{"n_layer": 14, "d_model": 192, "n_experts": 96, "experts_per_token": 4, "d_expert": 32, "d_shared_expert": 64, "activation": "drelu", "moe_layers": [0, 1, 2, 3, 4, 5, 6, 7, 8, 9, 10, 11, 12, 13], "router_score": "sigmoid", "normalize_top_k": true, "routed_scale": 1.0, "balance_loss": 0.000296, "balance_bias": true, "router_noise": 0.3, "router_bias": true, "n_groups": 4, "groups_per_token": 3, "init_std_router": 0.0313, "lr_router": 0.000584, "n_head": 3, "n_kv_head": 1, "head_dim": 64, "vocab_size": 16384, "norm": "rmsnorm", "norm_place": "pre", "norm_eps": 1e-06, "positions": "rope", "rope_base": 14200.0, "rope_fraction": 1.0, "qk_norm": true, "attn_scale": 0.177, "tie_embeddings": false, "parallel_block": false, "init": "normal", "init_std_qkv": 0.0317, "init_std_o": 0.00599, "init_std_up": 0.0317, "init_std_down": 0.00424, "optimizer": "laprop", "lr": 0.00132, "beta1": 0.95, "beta2": 0.98, "weight_decay": 0.13, "lr_head": 0.00966, "warmup_steps": 478, "schedule": "wsd", "decay_fraction": 0.746, "decay_shape": "linear", "final_lr_fraction": 0.05, "batch_tokens": 65536, "seq_len": 1024, "doc_mask": true, "train_tokens": 735600000, "steps": 11225, "dataset": "wikipedia_en"}
Below are experts of layer 10 (counted from 0) of a mixture-of-experts language model. Rows are named router (the router's row for the expert), gate (a neuron's input weights, with its number), up (a neuron's input weights, with its number) and show model dimensions 0-63. Each number is 200 + 30 x the weight over its row's rms, rounded and kept within 0 to 999.
Before each expert's rows: a language model's description of what the expert responds to. This comes from a sample of Wikipedia text that the model never trained on.

# expert 17
Colons after labels. Colons after infobox or taxonomy labels like Species:, Order:, Founded:, plus verbs and pronouns before objects, such as named, him.
router,206,241,124,207,238,206,195,165,205,180,195,159,184,217,202,225,183,120,186,233,194,150,263,148,197,138,205,164,202,181,235,176,233,174,212,244,272,199,160,194,161,196,190,177,203,204,225,230,213,202,182,220,232,148,231,220,217,167,179,210,234,216,188,231
gate0,215,195,167,213,245,174,151,141,164,188,225,226,175,212,257,161,173,168,199,197,150,220,246,182,226,237,162,179,201,169,249,192,219,148,191,207,197,167,182,195,181,230,199,211,156,188,213,155,203,230,172,204,198,148,171,174,228,180,204,186,178,186,195,220
up0,232,170,141,217,250,209,190,191,182,191,223,225,179,170,242,211,148,216,175,207,165,239,230,219,222,203,176,156,178,195,263,176,193,169,218,186,200,157,216,185,195,191,188,195,198,215,216,171,133,216,155,215,254,197,234,214,192,211,202,175,132,192,247,203
gate1,164,242,248,149,184,165,205,201,231,178,164,207,171,161,188,206,151,184,184,210,190,180,196,151,228,189,195,152,223,204,201,253,237,205,199,197,176,214,187,194,209,197,194,193,215,224,238,252,217,222,244,211,220,177,191,230,223,168,214,244,199,200,200,248
up1,176,244,255,195,179,189,206,227,202,198,219,212,223,156,199,247,166,199,171,203,186,196,222,161,185,178,216,174,227,212,184,217,255,188,180,206,198,193,198,208,174,199,194,188,262,202,265,238,241,180,239,191,200,223,216,225,159,195,204,258,220,171,197,265
gate2,172,193,195,200,222,202,153,210,210,189,174,166,179,163,216,243,212,149,220,209,191,236,206,194,165,179,209,181,247,196,179,229,199,197,186,225,197,250,187,211,177,235,201,216,201,190,159,172,191,270,165,181,218,198,231,201,244,136,195,217,250,220,213,176
up2,182,204,157,250,209,193,130,179,218,211,129,193,199,172,202,209,124,170,222,183,200,225,199,199,144,194,212,168,240,183,158,259,220,177,191,231,144,232,173,192,209,224,196,188,232,176,168,244,211,183,180,202,217,202,221,202,206,175,162,184,260,239,170,206
gate3,217,190,196,184,193,204,200,202,240,203,193,185,218,222,192,217,183,248,159,222,168,221,170,179,146,187,198,240,252,158,248,239,203,188,195,233,184,198,174,203,202,126,211,162,215,225,186,261,200,234,217,171,196,156,269,176,204,207,176,210,163,173,204,166
up3,216,169,186,199,206,156,182,190,227,214,191,167,183,191,195,201,203,205,196,218,155,204,239,150,177,214,233,239,239,145,229,225,216,172,156,209,188,178,158,190,209,198,169,158,238,237,181,262,252,230,215,169,209,148,262,147,203,216,207,186,173,161,198,204
gate4,211,238,130,261,189,195,227,212,160,160,201,223,210,253,192,226,223,231,181,174,200,236,248,209,185,208,252,183,205,191,153,199,204,210,260,192,226,205,137,248,196,176,188,204,199,224,231,168,169,179,225,205,190,155,195,217,212,198,180,190,262,220,228,200
up4,223,238,163,272,226,168,193,210,194,168,199,197,191,213,188,222,198,228,185,163,229,208,210,221,214,197,227,167,202,204,131,209,184,185,266,210,201,199,131,207,158,173,186,226,168,213,245,180,202,183,218,205,194,166,201,208,202,238,168,158,223,212,229,205
gate5,274,232,236,213,185,235,169,247,230,212,221,220,199,176,180,263,207,156,224,245,166,168,205,213,193,212,244,158,242,196,196,145,202,249,257,243,191,177,202,218,190,225,169,135,213,229,249,177,194,202,184,177,152,221,173,199,175,187,247,236,197,233,190,240
up5,185,175,224,214,211,241,190,191,192,203,236,181,182,184,149,196,216,172,214,257,164,198,232,220,172,218,253,176,179,224,221,150,195,274,226,217,226,183,235,242,218,213,246,155,243,231,247,172,187,189,224,159,194,219,205,207,188,171,239,210,184,205,209,234
gate6,239,195,172,251,209,177,219,180,182,209,190,194,172,179,176,223,219,167,167,228,226,173,164,170,208,173,169,198,232,178,235,187,257,193,223,239,232,254,212,210,173,253,171,245,170,223,195,205,227,245,197,180,177,183,215,198,237,170,216,221,204,235,186,277
up6,230,219,152,247,212,151,202,207,216,231,165,177,178,203,181,242,224,205,187,207,240,187,141,199,150,215,216,207,235,197,225,224,237,170,226,275,229,245,227,213,191,228,168,243,202,202,215,199,208,177,185,181,196,189,285,204,191,181,231,206,245,189,221,198
gate7,201,226,228,213,170,138,170,181,160,192,192,176,181,150,196,175,216,177,260,222,185,213,261,175,250,187,227,150,203,179,162,142,186,171,215,182,179,164,203,183,146,202,129,165,182,234,204,276,173,194,187,155,260,219,202,200,215,193,157,210,174,215,199,231
up7,210,212,208,243,194,170,149,197,130,176,168,166,192,156,157,111,202,198,255,221,159,182,223,167,245,207,215,157,182,170,208,153,232,196,216,184,195,182,195,169,184,259,173,187,178,197,194,238,193,194,199,155,278,247,187,186,215,193,181,166,206,206,186,209
gate8,227,206,275,144,236,228,183,209,225,179,185,239,211,138,191,260,198,149,190,214,206,208,204,187,233,145,132,182,176,172,229,222,181,213,204,195,191,165,245,195,169,155,133,188,210,146,199,228,209,166,181,183,220,177,268,257,193,210,199,215,140,213,155,262
up8,225,178,240,143,234,179,184,187,214,195,168,164,167,211,189,233,220,151,139,199,190,194,220,189,185,132,130,175,212,178,187,242,182,176,240,205,218,154,183,197,141,227,181,207,191,190,197,191,210,194,125,189,195,148,215,247,199,226,229,225,218,173,167,243
gate9,148,174,252,162,147,199,217,150,244,209,179,218,196,237,183,215,187,224,197,176,211,139,181,190,139,200,171,187,137,178,190,157,168,196,134,206,162,197,226,200,241,165,202,200,230,199,198,226,174,141,209,226,208,198,252,218,224,182,191,154,139,207,203,184
up9,159,177,231,200,164,187,239,146,262,252,224,203,172,246,160,231,229,189,193,158,216,131,275,185,188,182,171,205,196,189,231,167,164,187,169,180,216,195,200,215,207,193,199,189,234,232,175,193,197,133,217,210,214,158,224,231,229,186,234,213,184,172,187,163
gate10,243,237,191,191,201,211,180,200,226,229,133,195,174,173,232,172,138,178,167,194,221,177,225,171,145,261,171,169,205,188,206,200,235,192,168,175,191,201,199,219,194,183,176,214,186,170,227,233,220,220,190,230,263,198,212,179,210,177,135,140,173,140,213,148
up10,214,224,206,142,220,216,196,190,231,227,129,201,174,194,249,186,166,183,194,203,220,153,230,192,161,253,189,177,228,194,205,178,234,180,183,122,197,195,209,195,197,184,162,186,213,195,231,221,205,206,198,241,216,197,233,143,215,142,164,162,154,148,200,159
gate11,231,187,181,215,194,151,188,243,156,164,148,193,143,176,243,240,166,176,180,188,187,216,199,225,229,209,239,224,200,207,160,187,178,216,155,170,242,210,176,202,202,244,170,191,210,206,199,200,262,160,228,224,191,181,247,210,182,223,154,196,154,168,166,199
up11,209,191,161,208,230,133,198,255,184,190,175,192,194,216,238,247,173,152,156,115,219,204,197,189,210,192,223,206,201,181,174,212,183,201,192,184,226,205,175,172,205,266,192,236,198,223,162,198,205,185,192,199,154,187,187,202,209,207,145,216,230,126,148,171
gate12,213,231,213,238,214,185,209,186,191,183,275,236,198,166,246,221,229,252,261,244,189,233,262,170,223,211,187,210,220,176,253,198,232,192,200,136,193,207,201,199,202,222,185,150,147,222,183,190,229,212,158,203,202,149,187,184,222,166,158,228,160,210,206,228
up12,188,221,295,167,165,175,234,168,189,208,213,215,180,257,223,262,216,205,185,231,250,224,198,171,173,158,192,228,190,202,165,185,178,258,211,138,192,180,219,209,199,174,205,195,163,212,220,229,254,125,194,206,209,189,234,182,223,204,180,223,158,212,195,186
gate13,182,173,181,258,160,131,230,220,214,172,156,213,173,216,181,244,193,191,154,238,177,228,226,244,226,188,202,215,127,159,190,189,194,202,197,201,180,195,186,197,173,164,147,210,237,192,180,227,215,175,245,234,160,217,228,219,184,208,136,202,213,216,213,229
up13,169,181,187,250,197,176,209,188,226,192,147,233,168,233,198,242,213,216,161,237,190,248,232,243,259,161,193,245,171,155,211,202,202,208,174,199,191,163,185,189,183,127,156,216,235,211,176,247,235,190,222,259,176,237,192,215,208,188,155,198,227,199,222,226
gate14,166,221,210,200,146,261,187,190,219,194,181,193,187,178,213,233,195,199,190,189,254,195,227,169,222,184,197,221,242,159,223,153,179,197,154,234,227,204,186,196,170,180,181,194,156,284,158,181,208,176,139,271,246,186,222,195,231,202,228,213,221,205,201,190
up14,179,211,153,251,163,265,152,179,191,186,172,201,207,253,168,224,154,193,197,211,213,191,231,212,198,191,225,224,201,183,192,144,166,201,157,235,210,150,188,188,172,211,215,189,186,222,213,205,229,108,140,252,208,184,219,212,181,230,227,211,233,188,177,192
gate15,190,159,174,179,177,217,188,212,131,169,210,201,204,156,161,216,180,198,171,172,233,185,239,238,171,155,187,193,212,150,195,217,195,115,133,252,215,205,197,194,155,236,190,217,126,180,177,179,237,222,123,197,190,177,195,213,240,232,189,271,150,192,209,178
up15,161,169,225,156,192,207,234,192,199,166,203,223,222,180,172,194,214,231,232,185,170,128,218,228,230,129,204,232,193,146,224,214,197,178,202,233,229,193,150,231,170,193,196,234,136,231,201,208,256,214,126,247,173,168,192,227,236,235,211,215,213,164,192,243
gate16,253,224,202,235,190,199,149,183,209,212,206,184,148,189,144,195,187,215,249,215,235,149,236,188,182,212,172,158,216,170,203,208,239,177,142,207,209,170,159,220,151,258,210,202,197,154,189,170,184,224,225,209,242,162,198,185,236,149,223,156,189,151,208,211
up16,260,236,189,235,170,229,129,210,218,175,197,209,186,236,140,223,193,184,294,217,218,186,215,201,154,241,187,119,216,140,224,207,206,204,165,165,201,176,205,228,179,223,195,231,186,163,200,156,185,211,249,216,242,192,252,179,218,192,216,138,158,174,167,192
gate17,227,217,185,152,235,164,157,200,172,216,184,180,191,213,163,210,256,234,244,239,193,154,179,193,203,191,194,206,194,193,171,152,200,141,197,210,189,192,184,182,171,229,188,231,233,256,187,192,253,182,176,175,260,190,171,226,212,165,231,179,162,178,213,214
up17,205,204,173,206,211,140,163,201,200,208,199,186,185,193,181,207,249,232,237,180,235,210,176,215,238,202,223,178,208,195,196,171,227,145,214,234,214,194,188,229,182,250,151,260,188,228,155,163,204,220,160,220,227,174,144,255,205,152,224,192,206,193,156,247
gate18,198,184,255,172,177,224,203,226,251,137,189,206,194,177,187,173,207,153,187,240,207,156,223,175,191,164,178,141,200,200,211,239,141,221,150,183,203,205,201,207,167,237,178,200,224,228,183,237,200,180,186,195,217,219,219,161,224,156,231,175,195,205,214,145
up18,193,194,194,181,229,179,169,239,210,149,162,192,191,156,211,190,170,196,182,227,202,122,222,185,225,165,183,193,220,233,221,177,169,142,191,231,176,177,234,179,151,272,163,218,152,186,225,274,167,188,170,247,218,173,190,182,209,196,180,241,183,181,210,170
gate19,167,241,166,206,197,210,180,191,192,178,206,183,198,157,184,219,219,186,179,163,198,161,204,229,187,188,196,187,177,200,189,136,150,148,207,188,153,166,221,177,165,218,216,221,172,238,261,239,174,214,208,212,293,237,242,178,209,195,129,247,207,268,223,227
up19,173,187,125,245,243,202,180,166,139,200,225,195,196,202,210,187,218,184,182,173,193,168,237,210,238,175,211,201,165,190,174,185,126,161,232,169,179,184,198,189,165,195,211,198,142,215,228,239,164,235,166,211,262,203,177,160,213,168,112,240,232,219,182,237
gate20,184,170,225,220,205,169,232,226,208,201,162,177,249,192,171,144,147,193,198,195,163,132,228,157,200,176,186,195,216,195,269,202,211,220,191,244,170,195,179,205,148,232,216,275,162,186,173,196,179,266,233,227,162,175,182,234,184,172,186,212,211,221,257,204
up20,206,161,246,205,213,218,262,225,155,143,201,222,219,179,183,124,165,179,206,190,173,148,240,189,204,152,211,167,190,201,243,153,199,220,178,237,177,184,218,243,162,216,205,230,190,194,179,185,219,245,192,268,168,183,199,260,184,196,151,215,224,261,231,194
gate21,175,240,172,179,197,196,205,235,196,191,229,183,188,269,211,232,205,185,198,231,199,206,235,270,165,163,230,208,177,189,198,154,161,169,216,171,223,186,166,229,162,165,185,204,228,164,146,120,186,148,173,258,206,169,176,253,167,180,181,210,272,184,216,228
up21,192,233,182,233,193,163,185,219,215,198,229,161,160,238,209,204,237,135,195,217,198,186,263,203,231,173,206,191,185,185,241,182,155,180,234,161,237,171,144,224,196,214,190,212,179,190,170,155,168,166,170,215,187,174,181,228,214,219,215,235,238,166,206,215
gate22,170,206,219,191,193,195,266,194,186,216,239,163,170,187,194,162,138,136,227,204,219,206,239,204,172,193,225,200,134,230,141,161,202,276,182,199,242,203,200,189,195,199,224,252,200,186,172,140,174,204,180,172,225,191,176,230,250,151,239,120,249,195,217,200
up22,227,229,235,207,202,205,221,203,191,195,241,202,171,173,195,215,150,151,260,233,225,243,195,230,164,206,191,172,146,220,111,136,198,245,159,167,175,212,224,196,147,191,208,243,172,156,178,145,182,191,206,174,217,208,205,169,226,158,233,170,202,214,214,206
gate23,174,237,157,220,201,180,180,158,201,171,155,195,244,155,151,167,242,212,207,268,215,277,180,246,157,210,160,157,203,157,239,195,181,187,220,200,185,168,146,199,195,231,185,206,172,173,172,242,198,235,242,203,233,162,269,178,199,227,217,237,168,132,168,181
up23,211,221,173,214,205,191,190,131,199,222,168,219,206,145,147,156,251,208,187,249,218,260,234,242,174,217,157,141,231,125,223,197,199,152,211,190,223,158,135,174,156,229,151,194,216,190,165,253,183,244,211,176,223,139,254,159,221,254,203,202,191,148,185,223